Below are experts of layer 9 (counted from 0) of a mixture-of-experts language model. Rows are named router (the router's row for the expert), gate (a neuron's input weights, with its number), up (a neuron's input weights, with its number) and show model dimensions 128-191. Each number is 200 + 40 x the weight over its row's rms, rounded and kept within 0 to 999.
Before each expert's rows: "mostly gets" lists some tokens that are sent to it at least half of the time; "gets" lists some tokens that make up at least twice as much of what it gets as of all text. This comes from a sample of Wikipedia text that the model never trained on. Tokens count by the router's weight.

# expert 25
mostly gets: " a", " non", " any", " Best", " one", "″W"
gets: " a", " an", " A", " is", " one", " first"
router,211,180,262,143,167,118,236,214,132,237,246,174,219,297,137,173,191,143,268,194,183,169,228,200,211,202,166,158,270,243,226,240,178,189,215,237,240,161,149,199,243,240,196,178,179,177,261,124,210,185,208,245,151,163,223,176,254,181,247,206,185,193,156,220
gate0,185,258,189,224,221,169,203,186,148,177,208,221,192,192,188,231,194,157,289,238,214,198,210,114,218,267,233,224,273,228,155,196,187,177,244,207,154,97,180,213,241,246,277,190,251,180,168,161,144,246,181,221,227,224,218,184,241,228,190,175,272,210,147,242
up0,161,235,247,200,244,149,243,190,244,152,226,193,183,225,176,292,146,203,161,125,159,169,130,142,157,276,165,232,257,229,204,235,196,309,237,257,196,212,261,182,215,266,233,122,267,185,194,179,196,196,188,181,215,281,113,211,204,176,169,222,166,181,269,156
gate1,215,207,232,174,114,216,268,211,153,172,190,207,191,156,172,252,160,191,280,181,214,158,155,129,167,222,231,179,225,208,171,167,153,221,197,186,226,217,232,178,231,141,175,225,196,172,162,221,139,240,152,201,179,190,247,244,214,161,240,199,166,276,175,108
up1,210,208,169,248,121,234,271,159,133,188,162,312,240,128,176,275,247,223,189,142,142,248,207,209,142,241,223,227,181,231,222,203,184,230,230,205,109,225,195,159,145,202,153,158,173,174,250,140,194,250,199,170,194,189,236,204,130,172,209,254,154,233,226,78
gate2,244,169,229,190,177,239,190,228,164,179,206,184,216,221,185,266,174,257,177,169,220,268,274,228,223,150,250,232,234,201,209,156,218,185,283,138,241,132,117,196,213,210,178,193,228,258,204,198,224,168,284,126,115,227,158,195,199,207,195,286,176,255,182,149
up2,108,236,208,187,252,219,253,182,249,208,201,221,229,258,144,235,185,172,203,203,135,242,266,253,192,173,272,208,192,271,181,240,149,214,165,195,216,211,130,133,238,213,288,197,179,160,252,184,165,230,178,154,143,148,153,240,224,146,169,155,222,257,182,237

# expert 21
mostly gets: " where", " into", " when", " during", "In", "After"
gets: " in", " of", " for", " as", " with", " to"
router,140,148,267,172,220,184,227,181,148,251,264,154,244,270,145,181,196,134,181,165,249,160,246,196,265,180,150,155,244,256,173,223,192,213,278,189,213,241,163,212,241,201,224,202,92,150,236,154,193,194,217,211,242,225,203,177,249,304,187,227,194,122,165,242
gate0,173,217,162,186,125,250,164,193,166,177,223,205,164,213,168,206,183,113,228,196,181,203,245,179,249,237,194,180,209,213,238,170,134,209,244,200,243,274,193,121,165,157,253,244,195,159,210,183,229,275,171,202,232,253,153,224,270,159,137,259,179,194,213,149
up0,182,131,200,172,168,186,233,143,200,148,209,148,249,203,244,237,161,236,148,199,184,190,221,184,229,171,244,206,221,162,136,169,222,192,226,182,221,221,190,271,172,199,172,210,164,167,263,202,211,196,186,199,293,136,198,212,230,225,180,179,135,159,144,188
gate1,183,177,182,224,246,223,230,216,177,199,185,174,187,137,233,172,207,218,182,211,211,184,184,146,245,230,228,222,281,151,188,197,225,301,233,186,257,148,140,236,152,201,185,182,291,197,192,187,138,277,169,137,175,210,226,194,187,237,165,204,246,245,194,242
up1,219,176,298,194,189,192,230,215,254,189,210,250,149,121,113,169,146,201,246,142,152,196,198,177,121,188,222,241,230,154,246,152,201,159,176,188,148,214,156,173,211,202,181,245,219,215,259,250,234,178,112,299,190,178,235,213,149,167,164,220,214,234,189,120
gate2,158,163,188,201,220,179,130,230,160,167,200,209,149,213,166,224,193,180,194,207,167,202,217,235,131,133,186,198,157,145,198,234,165,217,185,201,194,260,215,273,245,235,182,171,184,241,288,174,217,226,191,198,192,295,212,237,229,245,169,283,185,158,210,199
up2,169,167,177,154,305,208,194,190,225,175,159,189,259,230,126,222,162,249,197,162,238,191,222,161,182,220,188,202,243,200,271,244,248,193,218,195,193,223,112,218,194,153,171,183,225,242,285,248,220,177,225,236,191,116,219,122,231,184,165,212,112,165,153,185

# expert 15
mostly gets: "==", " [", " \"", "===", " '", " (\""
gets: " ", " (", " \"", "==", ".\n\n", "–"
router,170,180,230,175,212,149,262,121,182,278,200,180,250,228,178,151,186,167,211,193,197,184,179,155,193,230,180,99,272,274,224,267,227,185,210,224,277,222,201,294,218,230,199,134,151,177,209,184,187,178,238,194,213,216,243,195,276,251,218,191,156,165,130,242
gate0,170,198,266,227,178,149,236,225,160,284,178,167,195,125,170,261,265,254,223,207,219,236,119,159,253,233,207,274,179,130,187,251,256,242,171,204,242,250,222,246,189,198,188,194,197,262,126,185,251,128,219,131,213,206,253,216,207,199,217,128,250,235,171,191
up0,210,279,202,155,257,156,199,192,166,214,187,214,223,210,210,127,177,221,205,190,256,208,227,198,200,235,263,154,255,146,136,128,219,195,151,172,220,225,234,224,135,209,183,201,164,306,170,208,216,191,94,128,131,230,176,283,152,229,197,128,156,188,164,192
gate1,242,139,156,221,267,124,220,157,231,169,199,244,264,284,238,173,150,135,187,202,231,211,148,143,154,181,175,228,210,210,172,206,176,183,229,262,161,201,207,214,229,213,241,248,229,224,208,143,218,169,212,182,247,190,161,200,224,259,264,234,190,179,170,205
up1,192,178,167,178,243,227,216,236,211,157,210,126,144,214,154,183,189,295,237,163,153,226,189,174,219,187,188,167,231,170,233,152,220,183,266,256,133,178,226,225,148,215,192,209,203,179,225,230,229,193,215,180,151,201,221,267,173,224,194,177,223,181,222,205
gate2,128,149,208,174,202,129,239,187,172,243,280,221,157,227,220,248,145,226,187,191,290,255,253,192,185,216,237,202,230,103,227,248,200,253,198,216,161,171,185,162,233,267,196,171,175,160,237,233,216,180,164,229,191,235,177,196,208,150,222,240,159,233,241,180
up2,193,90,255,148,190,229,253,150,204,191,245,252,155,229,192,234,174,207,183,208,175,165,227,149,139,201,302,208,203,63,232,182,206,137,248,193,127,218,166,141,218,206,185,177,196,251,228,210,227,178,164,245,183,237,174,137,128,179,181,213,207,271,193,136

# expert 5
mostly gets: " The", " helped", " –;", " Mr", "The", " what"
gets: " the", " The", " |", "The", ",", " that"
router,133,161,256,190,239,180,230,195,153,262,256,162,186,174,161,197,208,171,154,128,198,157,229,208,296,188,199,165,221,271,178,246,215,180,189,216,210,180,186,231,262,238,256,226,143,162,247,177,134,159,253,237,215,235,229,194,230,247,254,237,169,111,173,189
gate0,220,211,225,153,195,266,217,159,203,142,222,147,187,203,158,199,198,217,162,197,213,125,109,188,152,198,169,196,279,163,149,190,213,290,181,225,187,148,167,143,221,157,257,204,177,271,191,191,193,245,213,196,232,199,246,251,243,167,214,269,181,193,197,219
up0,180,202,134,214,227,183,215,183,228,195,224,209,203,185,143,152,172,202,194,215,233,210,215,212,221,241,234,227,149,214,209,183,147,246,180,180,163,224,194,187,223,134,204,135,247,190,157,130,183,173,258,257,191,196,130,160,258,225,205,156,191,125,276,271
gate1,220,219,216,143,182,164,143,185,176,277,251,139,194,186,193,160,198,214,259,143,173,220,230,182,264,202,207,227,198,238,156,223,153,184,163,223,254,212,97,182,184,176,256,256,164,189,292,185,218,206,251,217,218,296,193,213,229,130,160,207,197,203,185,242
up1,225,275,88,235,160,154,223,213,255,269,187,195,131,231,208,173,159,195,203,219,114,238,243,198,247,185,253,234,246,210,162,202,233,220,218,178,156,230,196,224,133,244,189,215,267,191,204,178,223,176,221,154,177,223,193,268,205,225,181,230,243,258,195,201
gate2,158,157,198,232,242,215,130,191,239,189,214,116,206,149,195,230,167,164,201,199,235,170,140,215,155,227,192,228,272,185,175,207,150,189,214,233,219,176,158,185,172,205,202,144,191,111,193,193,219,168,190,205,132,216,250,257,209,214,243,136,203,129,242,212
up2,203,267,197,280,186,223,251,202,157,230,189,228,166,253,201,131,172,163,236,174,222,180,185,279,178,272,137,187,180,290,186,147,229,222,200,172,187,216,148,279,160,281,218,164,207,255,226,241,198,196,215,234,249,226,181,231,164,200,186,258,248,249,195,267

# expert 12
mostly gets: "===", "-yard", "|", "====", " Mar", " On"
gets: " |", "|", "-", ";", " •", "'s"
router,132,187,261,189,227,157,224,177,154,282,274,186,209,208,176,157,223,153,192,126,151,200,303,210,210,218,206,189,190,186,169,234,215,161,203,224,238,162,206,159,266,234,207,199,153,175,280,155,131,177,246,221,243,222,237,153,230,282,228,267,139,141,141,257
gate0,234,212,174,264,219,177,252,234,224,203,208,181,230,239,167,176,193,207,256,240,224,239,157,202,200,204,256,144,194,242,245,232,138,149,208,148,199,165,132,237,180,239,212,165,243,259,232,123,215,242,208,201,169,167,208,128,265,220,232,189,162,165,214,109
up0,173,90,202,234,212,188,179,196,174,163,166,191,154,228,209,187,273,246,188,195,206,266,179,205,242,220,232,271,217,237,124,200,240,258,143,151,202,211,212,156,158,179,237,189,181,165,243,227,256,174,171,217,226,244,169,238,201,207,220,210,223,252,270,190
gate1,153,225,278,143,164,170,158,155,177,140,244,183,167,236,200,177,172,169,211,231,173,184,201,142,127,219,268,222,214,183,136,203,199,219,144,194,226,228,238,177,199,171,158,185,194,232,242,236,148,171,213,241,255,218,279,221,193,220,159,215,256,276,271,282
up1,225,142,214,184,173,204,211,135,229,225,257,123,148,215,303,299,190,238,179,205,150,200,168,197,210,148,170,186,184,174,208,155,192,254,211,153,198,165,131,153,195,169,188,268,153,193,176,191,96,191,126,208,154,189,174,149,201,158,191,213,222,248,86,248
gate2,241,206,206,188,274,250,227,126,195,240,213,152,219,213,219,218,154,170,166,222,210,190,264,144,210,190,182,208,222,187,236,248,220,232,183,205,194,236,231,69,206,143,212,191,232,178,226,192,131,187,164,163,228,244,246,130,135,270,180,149,202,182,172,243
up2,212,142,224,188,213,173,197,246,163,237,181,191,206,274,190,174,234,274,192,242,229,169,202,213,186,158,220,210,221,131,181,274,201,145,187,159,182,256,227,201,140,248,185,231,116,150,232,150,217,193,195,195,195,197,218,187,142,208,150,198,266,181,166,188

# expert 1
mostly gets: ".\n", ")\n", "\"\n", ").\n", "}\n", "'\n"
gets: "\n", " |\n", " ", ")\n", ".\n", "==\n"
router,172,133,264,160,204,179,239,234,177,251,235,205,266,218,217,139,212,135,196,168,211,220,244,179,230,172,178,159,265,326,186,283,184,193,218,220,229,178,199,217,236,232,212,194,89,112,242,189,135,161,205,183,207,231,186,167,258,268,211,234,181,186,175,239
gate0,184,223,169,236,162,174,170,171,204,190,269,189,202,161,239,145,214,250,183,119,142,153,246,215,233,271,147,159,199,179,197,212,170,157,221,167,179,206,256,248,212,188,253,190,201,118,220,158,192,184,337,300,261,211,210,212,150,132,153,205,153,191,203,271
up0,255,179,174,231,191,221,149,223,236,220,179,219,176,219,227,162,222,236,202,179,244,172,254,235,228,307,235,215,217,177,166,203,187,222,232,177,169,202,198,187,129,205,219,259,166,203,160,204,227,217,237,171,304,240,183,169,198,208,201,256,170,170,240,220
gate1,214,194,144,220,221,163,177,172,184,177,196,256,238,182,207,134,229,205,221,207,176,277,161,180,149,208,170,126,178,202,240,202,240,261,233,142,240,83,287,196,195,266,178,177,261,210,249,199,178,184,232,142,183,183,161,199,242,235,177,223,209,182,197,157
up1,222,251,247,262,198,252,274,211,258,236,159,203,213,239,247,187,251,229,196,164,156,169,149,239,243,181,189,217,204,148,174,188,191,174,212,233,238,211,181,193,196,277,237,222,153,118,179,238,280,216,143,260,117,139,181,185,116,242,203,203,249,175,221,195
gate2,184,222,233,162,197,319,148,253,141,156,182,229,189,177,232,258,249,208,189,151,203,167,188,221,146,213,229,149,185,196,209,131,202,143,196,178,202,240,169,200,207,153,235,240,226,211,225,199,208,229,134,206,194,266,148,177,250,235,303,223,191,184,213,181
up2,234,167,242,196,207,195,190,235,199,159,248,243,159,242,206,247,266,239,182,248,249,158,238,154,244,114,187,254,184,161,229,153,215,282,218,191,197,231,222,209,261,258,236,201,208,178,255,187,256,155,227,193,194,224,214,196,167,143,305,177,193,205,227,140

# expert 28
mostly gets: " ====\n", "\".", "===\n", " ===\n", "====\n", ":\n\n"
gets: " ", "20", " |\n", ".\n\n", " (", "==\n"
router,173,131,230,180,211,158,219,212,224,221,189,170,285,235,183,190,175,178,243,211,208,148,182,204,215,179,167,141,237,270,200,196,201,197,194,229,268,169,217,244,215,242,172,72,119,170,215,143,170,162,238,181,182,212,199,149,231,307,211,221,175,178,155,279
gate0,252,161,220,198,206,235,154,273,221,215,162,150,209,217,171,241,272,246,243,179,165,174,221,202,231,213,228,214,287,168,251,122,193,273,178,98,183,197,169,211,195,237,207,214,198,230,213,135,250,196,174,173,133,314,224,151,226,268,152,219,220,287,234,252
up0,229,257,234,207,269,180,179,233,206,180,213,209,229,219,132,160,177,184,160,222,203,202,168,203,179,221,226,215,169,250,188,229,200,154,170,302,169,166,186,195,152,217,143,212,177,336,261,297,167,143,177,156,182,170,226,128,169,217,164,172,135,179,232,216
gate1,217,247,165,182,314,261,153,191,235,162,245,215,192,227,158,174,224,259,289,229,232,111,215,171,199,166,219,243,156,227,221,124,190,223,158,257,181,209,182,174,158,145,153,246,202,224,213,247,149,196,212,201,243,198,253,227,122,236,207,237,171,146,160,162
up1,208,251,138,188,266,127,176,205,148,207,123,179,235,172,185,153,261,199,245,150,216,173,124,215,191,255,159,292,237,209,192,240,162,197,167,146,181,229,206,223,217,233,228,218,191,168,203,235,169,292,189,254,187,242,192,134,241,175,189,201,217,185,297,231
gate2,190,175,127,211,223,150,204,231,207,197,247,213,292,188,223,179,76,223,214,222,162,254,143,204,164,209,262,147,189,237,214,246,155,186,149,132,141,182,262,195,228,226,255,178,200,231,219,204,199,274,293,150,268,149,184,234,192,213,141,233,203,149,120,217
up2,191,209,220,154,145,202,202,172,250,241,159,144,171,229,152,240,299,192,189,242,235,206,219,191,195,220,223,207,166,233,221,159,198,256,250,258,204,202,215,194,189,210,183,158,256,171,231,144,108,155,173,184,173,203,170,191,257,237,205,202,210,186,179,175

# expert 29
mostly gets: ").", "\".", ".\"", " :", "%;", " titled"
gets: ".", ":", " |", "-", ".\n\n", ";"
router,172,158,309,168,271,168,257,154,175,235,252,197,210,242,152,142,173,206,148,147,184,182,232,190,227,235,233,177,243,234,176,244,215,200,185,219,233,180,191,282,228,237,231,192,116,200,275,197,159,127,209,213,196,234,241,161,260,185,260,231,197,175,155,208
gate0,177,124,247,218,247,132,167,130,219,156,226,199,213,165,147,201,136,228,183,173,188,232,193,211,252,106,179,263,177,167,220,280,194,163,189,220,233,247,294,186,253,192,244,157,201,149,225,188,228,197,190,187,197,236,224,239,238,224,158,214,186,217,223,209
up0,159,106,232,165,331,243,188,157,225,181,209,222,232,171,168,206,139,295,300,189,245,169,178,271,273,197,152,177,201,169,221,237,210,207,173,152,252,165,144,189,203,194,196,243,187,224,261,229,243,219,179,155,278,164,289,171,225,223,198,263,246,221,208,241
gate1,130,229,256,211,141,221,147,228,269,164,246,205,144,163,200,239,219,205,204,226,251,166,170,179,192,226,222,242,141,150,186,176,231,148,154,279,208,240,277,162,200,172,137,153,177,223,233,207,193,170,198,201,215,307,88,216,154,149,148,197,208,265,223,256
up1,194,162,196,203,190,226,206,187,284,233,232,276,173,170,219,197,146,195,190,215,210,230,250,200,216,281,232,164,160,202,247,230,210,103,154,260,160,156,242,180,256,200,224,199,126,206,177,192,108,160,175,174,256,230,179,183,154,258,266,253,181,198,210,171
gate2,205,170,219,139,149,203,200,210,215,229,147,208,131,304,243,252,248,166,183,236,212,268,149,235,119,280,206,183,139,215,184,158,199,162,258,201,207,108,198,200,191,177,229,209,251,206,217,225,112,213,220,248,214,251,182,260,147,151,186,146,251,251,179,180
up2,274,208,210,255,99,152,221,148,205,190,182,213,256,167,241,224,165,203,231,145,175,269,165,268,134,255,189,140,157,274,250,181,144,241,202,227,216,126,245,210,244,183,277,195,171,266,195,252,192,183,195,203,209,230,225,251,192,279,269,247,138,210,244,264

# expert 26
mostly gets: "',", "From", " Old", " ago", "%;", " Full"
gets: " the", " |", " in", " of", ";", "-"
router,113,192,219,190,221,148,253,227,189,235,243,209,195,203,200,161,221,128,186,151,145,192,258,212,292,178,130,165,208,223,133,231,213,158,185,201,215,190,215,234,215,253,148,195,161,152,249,109,116,137,222,175,240,269,241,140,225,291,269,251,167,160,153,231
gate0,130,238,124,199,261,213,220,232,178,211,214,141,202,145,179,166,172,216,272,185,174,193,240,210,162,250,257,159,198,167,184,241,167,236,219,131,259,248,187,221,159,220,147,141,143,222,207,228,205,151,155,181,153,257,169,183,176,226,243,207,145,201,147,184
up0,218,208,270,193,171,199,226,263,168,135,257,206,196,210,129,203,172,153,191,234,144,161,140,240,199,126,200,171,292,225,211,174,120,177,170,165,175,204,198,193,142,160,216,243,230,180,204,162,230,278,243,211,220,255,238,204,252,192,204,107,195,207,196,142
gate1,155,191,162,155,196,252,219,231,142,221,198,272,160,204,226,105,181,188,140,211,190,200,212,113,172,213,186,156,251,133,229,244,91,240,229,209,170,168,229,183,161,235,195,192,191,198,200,229,154,168,134,224,169,236,200,285,153,268,218,270,214,145,147,222
up1,181,230,226,242,149,163,187,218,262,192,230,256,250,146,197,166,135,253,186,210,181,220,235,155,185,251,195,138,219,145,215,255,181,194,162,177,204,237,161,221,102,220,201,241,258,217,211,237,204,220,226,120,236,182,218,171,171,210,174,181,129,224,205,292
gate2,139,302,185,206,162,198,156,209,269,120,204,168,247,176,210,192,212,197,216,160,228,185,183,137,177,178,174,160,144,170,189,171,261,146,264,145,244,215,191,219,181,165,161,179,242,199,219,155,112,230,206,227,275,182,212,156,185,189,176,150,239,200,207,154
up2,251,196,291,203,180,121,174,221,247,208,178,201,246,180,252,202,199,171,111,141,272,149,245,149,156,225,173,227,197,251,198,265,180,197,236,152,188,217,213,153,188,136,150,257,255,204,215,166,199,219,175,259,245,196,137,234,157,192,228,222,196,156,182,142

# expert 19
mostly gets: "″N", " December", "born", " February", " November", "Early"
gets: " |", "-", ":", "|", " November", " March"
router,145,170,260,172,223,118,207,223,180,208,307,193,149,218,193,180,197,194,175,143,152,208,254,153,268,183,138,159,186,229,168,253,177,167,183,218,274,254,185,208,203,242,217,139,201,171,238,128,137,155,225,239,189,242,230,151,219,227,219,257,165,162,164,209
gate0,152,262,182,209,225,125,206,178,233,239,203,231,187,189,174,161,212,206,135,189,171,230,188,149,216,226,213,199,167,191,150,131,140,204,211,201,210,238,125,139,145,192,212,181,159,257,266,178,187,162,195,220,172,224,225,243,185,214,240,201,200,230,149,310
up0,227,213,218,204,190,214,114,176,259,204,122,191,166,210,250,164,189,183,177,255,192,190,210,237,243,214,190,213,213,117,132,191,199,215,225,196,201,212,229,209,204,259,198,221,172,178,131,197,183,160,138,183,263,286,227,225,244,260,179,199,187,164,214,153
gate1,132,227,164,177,231,243,163,233,234,282,213,172,185,204,283,159,228,137,179,164,240,161,216,145,94,227,237,187,215,204,219,274,208,239,235,215,179,220,199,207,205,156,151,245,162,182,245,156,234,192,223,186,194,233,179,219,133,257,204,243,218,255,268,193
up1,168,227,260,149,177,298,164,141,179,193,216,168,236,197,208,204,202,212,303,148,185,171,193,133,206,201,207,194,249,160,305,193,263,229,188,224,205,180,173,195,192,198,175,142,221,260,269,222,192,156,205,222,223,252,236,197,185,210,200,181,205,220,167,191
gate2,285,202,246,163,246,224,209,176,192,178,293,160,134,246,180,152,223,213,211,157,262,205,176,107,127,165,231,146,152,162,206,285,183,195,213,213,169,130,164,175,177,253,222,202,127,205,200,174,194,162,234,141,141,178,274,192,255,141,243,146,244,215,169,102
up2,158,306,180,208,171,133,238,244,152,267,211,145,249,130,243,252,190,226,217,190,218,172,280,202,147,259,199,222,211,200,249,177,223,254,289,201,115,199,177,195,163,202,197,220,281,224,226,181,206,255,169,154,223,199,198,148,195,186,234,221,170,138,173,202

# expert 13
mostly gets: "\",", " who", " They", " He", " It", " Votes"
gets: ",", " he", " He", " which", "),", " It"
router,180,179,248,129,185,152,244,234,197,290,283,152,179,268,154,156,214,182,169,138,195,243,186,203,251,202,166,146,225,212,170,270,188,189,219,212,221,172,217,229,232,238,194,216,167,161,239,168,113,115,240,272,185,183,191,126,246,232,215,181,121,119,218,238
gate0,126,265,136,185,191,265,186,252,256,198,307,208,240,187,220,177,258,175,147,145,163,214,134,204,140,237,186,183,257,172,183,233,188,201,175,140,219,237,188,141,217,204,151,197,202,198,173,164,216,210,204,188,208,216,188,236,142,188,237,147,237,172,159,175
up0,237,168,181,224,209,123,189,149,164,192,157,205,212,168,228,257,178,203,250,232,273,267,152,201,242,206,190,163,147,212,253,139,196,222,255,227,212,184,239,202,131,177,234,167,289,170,194,157,226,206,203,161,113,124,169,128,265,182,215,169,241,165,220,160
gate1,175,215,172,241,180,192,151,238,173,219,179,206,282,263,172,214,178,241,267,221,179,154,266,162,154,170,233,236,205,236,219,172,220,193,184,197,222,160,205,289,214,162,223,244,195,262,198,245,148,239,230,246,189,252,218,86,119,227,231,164,185,160,128,171
up1,170,170,160,192,226,221,268,231,212,192,260,267,218,140,153,182,232,124,134,183,206,232,245,227,181,209,196,190,181,185,160,206,203,249,144,284,278,209,145,213,153,138,144,138,111,175,197,171,215,209,222,252,248,188,202,258,269,196,211,248,190,224,207,219
gate2,188,197,204,170,255,166,218,167,229,217,177,157,254,146,206,114,184,210,120,161,245,227,208,260,280,179,135,182,222,208,143,188,170,196,204,160,339,229,163,227,153,283,155,246,149,121,214,175,181,172,150,234,188,210,157,191,126,288,123,175,203,149,156,186
up2,168,256,127,174,254,194,220,179,210,241,218,224,252,225,194,177,220,235,204,260,274,232,177,272,197,176,166,191,217,178,102,171,127,80,209,231,282,238,216,252,132,248,123,145,166,155,232,176,164,206,187,179,198,182,202,198,189,267,150,148,218,223,152,218

# expert 3
mostly gets: " would", " has", " could", " took", " may", " have"
gets: " to", " was", " had", " has", " is", " have"
router,159,160,240,158,270,144,256,156,175,243,235,131,200,245,189,158,170,174,197,196,214,226,195,212,272,259,176,142,223,203,220,236,165,168,228,207,270,176,191,204,205,220,225,134,148,202,228,153,182,149,211,227,254,195,197,200,220,273,204,166,130,142,174,253
gate0,241,241,247,254,231,154,174,166,254,239,194,194,127,188,190,251,186,204,247,150,204,134,209,139,248,193,151,212,244,127,185,159,243,145,223,179,191,244,268,228,169,137,197,191,176,192,200,269,172,215,234,197,148,204,203,200,238,200,168,220,157,166,161,175
up0,180,200,245,233,226,178,197,148,194,218,208,186,250,199,214,124,243,222,202,188,218,203,205,234,171,212,145,218,199,139,224,332,65,238,206,231,204,152,211,211,207,242,178,245,182,91,185,253,253,121,233,200,206,227,242,136,164,227,190,123,277,184,168,148
gate1,132,198,227,243,219,192,183,178,167,191,192,172,157,217,202,193,191,318,208,215,233,204,165,126,190,203,155,156,267,131,93,238,198,170,214,216,153,166,209,287,202,145,120,171,225,126,208,253,200,234,92,240,193,149,233,166,231,166,231,204,214,209,183,234
up1,189,127,118,194,255,230,255,240,200,107,174,171,170,202,183,199,245,191,190,224,147,147,153,187,159,193,240,181,203,168,133,187,272,196,184,204,116,173,255,164,207,288,182,238,139,195,201,240,259,185,153,139,196,186,261,212,169,240,180,209,203,194,225,191
gate2,168,131,199,200,156,202,157,182,149,255,156,167,187,203,232,130,177,206,129,213,164,209,262,235,237,239,139,162,212,200,191,240,149,211,136,185,240,216,216,239,186,209,236,204,274,220,241,199,246,242,258,211,255,244,169,198,164,252,188,152,136,207,227,243
up2,152,201,137,135,200,209,202,154,172,217,226,223,195,214,275,227,239,203,195,193,246,134,211,165,205,244,133,269,249,158,146,143,206,131,142,236,250,249,145,254,207,178,137,214,203,186,202,190,170,227,235,188,268,238,246,247,116,282,225,149,192,163,158,191

# expert 20
mostly gets: "See", " According", " according", " un", "According", "19"
gets: "19", "20", " ", "18", "–", "."
router,117,170,212,159,203,143,195,171,179,287,221,190,231,236,192,155,170,186,228,181,155,202,233,194,184,184,166,149,233,198,135,240,185,186,219,253,303,218,198,256,203,170,208,193,161,159,216,146,165,171,256,173,203,188,231,165,218,229,218,216,133,179,150,259
gate0,194,237,227,146,198,211,145,201,262,245,195,189,181,148,237,180,212,207,226,253,270,155,218,273,213,209,146,203,235,254,169,142,256,295,198,174,211,93,277,194,130,232,235,252,249,234,210,121,212,205,227,127,163,218,148,207,222,213,244,127,254,180,200,178
up0,262,163,266,263,173,236,327,193,174,155,151,194,186,183,126,257,237,159,223,226,172,179,205,165,160,186,200,197,175,167,248,243,166,133,248,251,165,188,192,292,187,241,225,167,194,206,147,202,197,187,223,220,204,194,244,192,139,217,173,175,174,188,189,206
gate1,203,163,219,163,179,129,171,241,217,202,205,213,240,217,148,191,294,191,129,159,144,199,205,186,170,165,245,161,212,192,178,126,233,251,211,230,158,202,221,167,178,132,114,190,106,198,155,255,239,286,162,149,229,204,221,192,218,189,170,220,184,227,121,174
up1,220,122,218,222,177,170,221,194,197,197,218,217,165,162,77,202,193,212,208,203,153,167,195,190,195,193,199,223,222,306,220,137,116,229,275,238,216,237,201,201,256,276,214,136,194,268,211,321,206,196,208,154,280,142,189,238,175,188,199,134,201,167,160,235
gate2,154,290,231,284,229,214,204,156,239,247,227,232,236,237,223,222,173,171,166,206,248,141,177,143,209,114,205,297,214,179,260,215,173,150,123,194,167,204,169,206,219,292,264,193,194,196,286,207,202,154,186,222,216,215,211,176,202,185,220,147,179,262,252,195
up2,198,168,120,163,176,109,160,214,166,215,123,241,205,214,200,220,202,223,266,224,234,226,241,122,170,226,188,279,207,175,193,201,176,237,219,172,130,161,183,158,174,196,198,199,202,209,171,179,256,154,211,191,156,214,163,254,183,242,143,199,197,215,123,198

# expert 31
mostly gets: " and", " &", " or", " non", " but", " highly"
gets: " and", " of", " or", " but", " &", " as"
router,140,167,220,183,199,180,234,207,195,246,271,179,192,171,198,146,230,166,223,170,241,173,203,209,277,235,188,132,180,219,166,266,210,172,227,216,228,193,220,193,242,261,160,212,175,174,262,172,171,149,253,247,181,213,174,167,214,284,223,224,171,147,213,248
gate0,125,131,234,223,203,210,121,198,254,230,135,227,255,195,190,165,164,274,185,146,191,163,137,192,213,215,220,166,212,189,219,220,155,208,167,264,227,178,260,257,242,179,179,243,211,181,176,257,199,223,248,147,226,215,181,233,234,191,234,168,184,180,274,134
up0,229,168,243,259,177,188,257,219,221,128,183,144,157,206,212,116,226,277,157,199,285,193,198,154,175,170,166,149,139,229,243,173,177,247,235,228,182,222,187,112,169,193,172,204,116,186,141,189,157,133,212,155,174,177,245,236,181,302,189,188,239,203,205,272
gate1,172,194,255,194,228,232,186,200,191,147,248,200,156,146,241,153,154,222,249,301,275,258,185,201,187,242,264,182,115,133,260,192,166,156,250,162,139,203,174,181,209,204,191,256,175,189,168,211,155,214,131,125,187,224,164,234,279,165,235,224,252,116,143,186
up1,169,173,245,190,167,175,221,214,220,133,181,155,226,185,216,232,165,257,133,219,231,202,192,234,208,181,198,241,157,230,196,164,288,229,245,257,193,220,189,208,223,253,232,212,177,222,120,144,222,173,163,166,196,200,219,144,185,235,142,242,258,255,240,167
gate2,188,144,179,206,179,238,95,206,209,223,207,206,215,209,204,215,156,222,162,185,226,248,185,177,211,164,272,222,122,168,121,214,196,207,193,217,172,234,257,186,164,215,162,243,163,236,195,117,122,290,199,210,199,236,157,180,213,185,169,208,221,217,186,96
up2,170,179,147,172,128,221,128,225,222,296,139,214,176,162,169,242,157,174,133,174,196,224,214,247,235,168,275,227,205,179,152,129,200,202,238,216,220,261,178,176,202,212,275,197,189,218,118,223,176,215,162,184,191,152,188,225,202,143,150,165,210,229,146,256